Experts of a small language model: width 320, 107M parameters.
Below are experts of layer 5 (counted from 0) of a mixture-of-experts language model. Rows are named router (the router's row for the expert) and show model dimensions 160-239. Each number is 50 + 12 x the weight over its row's rms, rounded and kept within 0 to 99.
After each expert's rows: a language model's description of what the expert responds to. This comes from a sample of Wikipedia text that the model never trained on.

# expert 0
router:56 44 42 25 44 27 43 40 57 60 39 43 60 54 27 66 43 55 67 44 54 50 50 32 50 25 52 39 54 56 16 55 41 50 46 44 43 60 57 61 45 39 34 35 53 47 54 68 57 29 56 54 57 39 45 50 54 40 45 42 63 61 60 34 58 23 59 37 53 42 37 56 64 50 55 35 41 44 48 44
It responds to: Cells in results and election tables (votes, ±%, scores, coordinates) and mid-word pieces of foreign names, such as Saqib, Kaspar, Jalsha.

# expert 10
router:55 41 53 36 31 57 43 51 43 36 31 57 64 50 44 39 58 40 57 33 55 45 28 48 56 48 41 53 53 49 25 35 43 49 38 45 35 48 73 56 42 30 62 40 31 46 42 43 40 33 70 53 71 41 36 63 64 32 61 61 63 55 54 30 50 36 44 46 77 54 36 65 44 48 84 50 49 52 59 41
It responds to: List dashes, pipes and units in infoboxes, coordinates, climate and census tables, such as Coordinates, Elevation, ′, km, −.

# expert 4
router:42 54 36 43 43 35 48 51 69 55 49 47 44 49 40 40 50 50 33 53 43 62 67 49 65 54 54 45 44 42 08 50 68 46 43 46 47 64 62 43 44 56 52 40 21 33 46 51 52 51 60 40 34 46 52 59 43 52 59 40 44 56 43 42 72 23 55 38 29 37 33 29 53 64 40 58 39 66 41 39
It responds to: Last pieces of words and names before punctuation, such as Merit, Warhol, Wilmington, Batteries, medalist, and decimals in vote tables.

# expert 2
router:64 15 50 52 34 44 47 31 45 50 56 41 37 53 59 57 31 56 39 51 37 53 50 68 45 71 33 65 58 52 27 55 59 59 43 42 56 42 53 68 54 33 66 25 47 61 31 60 55 44 56 51 58 43 56 58 46 63 48 33 61 72 67 27 63 55 41 68 37 68 52 66 64 50 66 32 45 40 66 61
It responds to: Plural and abstract nouns, commas and is/are in descriptive scientific or technical prose, such as areas, temperatures, groups, equipment, marks.

# expert 9
router:56 40 61 46 57 31 62 72 46 28 35 55 56 45 52 46 67 46 45 33 58 38 63 52 40 39 47 65 57 35 28 76 71 64 55 43 36 59 60 52 48 42 48 62 51 47 53 49 43 46 53 36 32 21 42 52 44 43 59 39 57 80 62 61 43 61 30 13 56 37 57 52 64 67 37 50 55 47 78 51
It responds to: Words inside quoted song, album and episode titles, such as You, My, Love, It's, plus opening quotes and row-start pipes in track lists.

# expert 1
router:41 44 53 35 49 32 34 54 49 45 43 30 58 57 42 42 44 51 33 45 51 56 56 30 35 37 38 74 74 32 53 54 48 57 45 35 49 45 51 44 37 51 52 56 33 43 47 41 85 48 53 47 52 35 56 52 47 27 42 53 51 59 74 43 50 46 42 39 51 27 48 47 45 41 25 67 48 61 68 26
It responds to: Prepositions, conjunctions and linking adjectives in running prose, especially passive "by" after a verb, plus such as, known, against, necessary.

# expert 6
router:60 59 53 66 48 46 50 50 46 43 55 34 65 56 39 51 35 51 41 53 60 40 35 47 40 37 50 40 29 51 45 61 49 61 56 44 48 44 56 44 32 25 61 50 41 32 61 57 55 47 59 40 19 45 45 47 62 53 54 53 51 62 64 38 41 37 46 41 55 54 46 23 72 57 25 72 55 64 48 44
It responds to: Prepositions like in, for, during, to after a noun or verb, plus == and === wiki section heading markers.

# expert 11
router:64 49 37 48 56 71 46 65 51 44 45 48 54 52 47 53 49 47 56 59 65 57 51 48 29 42 62 34 27 56 18 48 52 55 37 32 56 51 48 66 46 42 53 46 50 40 68 65 42 43 53 61 59 50 41 44 56 51 26 32 59 53 35 41 61 38 35 43 31 46 32 41 69 58 69 61 38 37 70 23
It responds to: Football and athletics vocabulary and stats, such as UEFA, Cup, League, medal, kg, plus scores and pipes in league and results tables.

# expert 7
router:62 30 47 43 62 39 43 49 63 37 51 35 51 48 55 48 49 49 53 62 43 60 48 66 26 31 56 51 62 58 24 63 38 42 50 40 24 42 36 60 36 48 46 47 46 56 42 74 67 43 58 46 67 29 51 67 54 47 61 32 52 67 56 24 59 25 37 60 23 45 47 55 75 47 94 36 59 39 54 56
It responds to: Taxonomic terms and Latin or Romance word endings, such as Species, genus, idae, ensis, ández, and "Gen. et sp. nov" in species tables.

# expert 8
router:61 56 40 33 44 40 46 60 45 58 56 43 65 52 40 41 60 54 34 43 54 58 35 61 46 60 24 39 55 35 35 48 57 59 43 59 61 56 64 67 47 38 65 52 42 41 37 56 50 42 61 55 47 25 61 67 43 53 44 13 49 48 69 65 53 29 33 58 78 37 46 51 44 61 66 53 50 42 33 39
It responds to: Table pipes and separators in discographies and race results, music words like guitar, vocals, album, and odd name fragments like Håkansson.

# expert 14
router:57 57 57 59 30 38 26 51 51 51 20 49 53 51 47 63 50 66 42 39 41 65 56 43 48 66 38 58 55 51 28 46 39 52 28 44 33 53 56 44 49 37 65 27 46 56 38 58 57 49 58 35 42 40 39 58 36 51 34 67 58 50 47 45 36 54 45 36 43 42 23 44 51 39 39 60 53 45 65 48
It responds to: Sentence-final periods, paragraph breaks and closing word pieces such as -tion, -is, -er, plus discourse words like rather and however.

# expert 15
router:69 35 52 72 34 37 45 47 62 53 36 39 51 35 47 81 16 47 48 39 52 48 50 53 72 28 27 35 57 40 06 39 50 51 38 46 69 43 55 40 37 36 66 38 57 61 35 63 82 48 37 63 45 49 40 64 65 45 40 60 58 61 46 26 47 28 39 35 48 51 52 45 63 46 60 45 29 68 61 55
It responds to: Country, state and region names and their pieces, such as India, Israel, Texas, Constantinop-le, Kyrgy-z-stan, plus Devanagari bytes.

# expert 5
router:52 48 42 25 60 36 59 63 34 46 48 50 60 72 54 54 59 55 52 49 56 61 44 58 45 45 43 49 58 42 33 86 51 51 38 37 50 46 82 62 54 52 60 23 52 37 59 53 60 37 69 43 29 42 34 66 53 41 51 37 53 36 68 48 37 40 34 41 58 50 32 44 48 53 61 47 42 52 64 40
It responds to: Mid-word pieces of personal names, including Vietnamese diacritic bytes, Mc and Fitz, plus pipe separators and "and" in tables and credit lists.

# expert 13
router:42 65 43 46 34 49 49 39 63 61 21 37 59 44 34 45 49 47 49 47 53 66 52 39 57 31 54 44 39 17 19 48 50 56 77 58 57 49 69 58 33 46 70 54 47 35 26 58 35 55 78 42 57 34 51 57 52 66 44 67 42 72 42 38 45 14 62 62 72 51 51 66 49 42 30 59 46 62 60 42
It responds to: Opening pieces of longer words split into parts, such as re, con, pro, trans, super, often right after the or a.

# expert 12
router:26 49 64 53 53 45 31 55 49 64 41 22 69 39 37 57 52 49 52 46 44 32 53 66 46 48 40 71 39 47 39 58 51 59 65 55 64 38 44 46 37 51 49 38 41 41 53 46 51 58 48 44 44 42 36 55 58 54 43 36 80 49 51 59 61 55 54 41 56 41 29 18 55 61 25 55 62 58 72 27
It responds to: Main verbs and particles in biographies and narrative, mostly past tense after he or was, such as played, released, signed, run, up.

# expert 3
router:45 54 40 43 48 38 45 60 79 69 57 18 86 50 41 57 58 51 52 52 43 37 39 50 36 49 62 45 28 52 24 68 49 56 70 62 49 39 49 44 41 41 56 46 44 43 38 40 56 35 55 59 37 35 50 48 53 57 44 31 63 50 47 31 57 25 52 57 53 40 58 49 55 74 53 56 40 57 70 43
It responds to: Line breaks, dashes and field words in politician biographies and infoboxes, such as Personal details, Born, Died, Succeeded, born.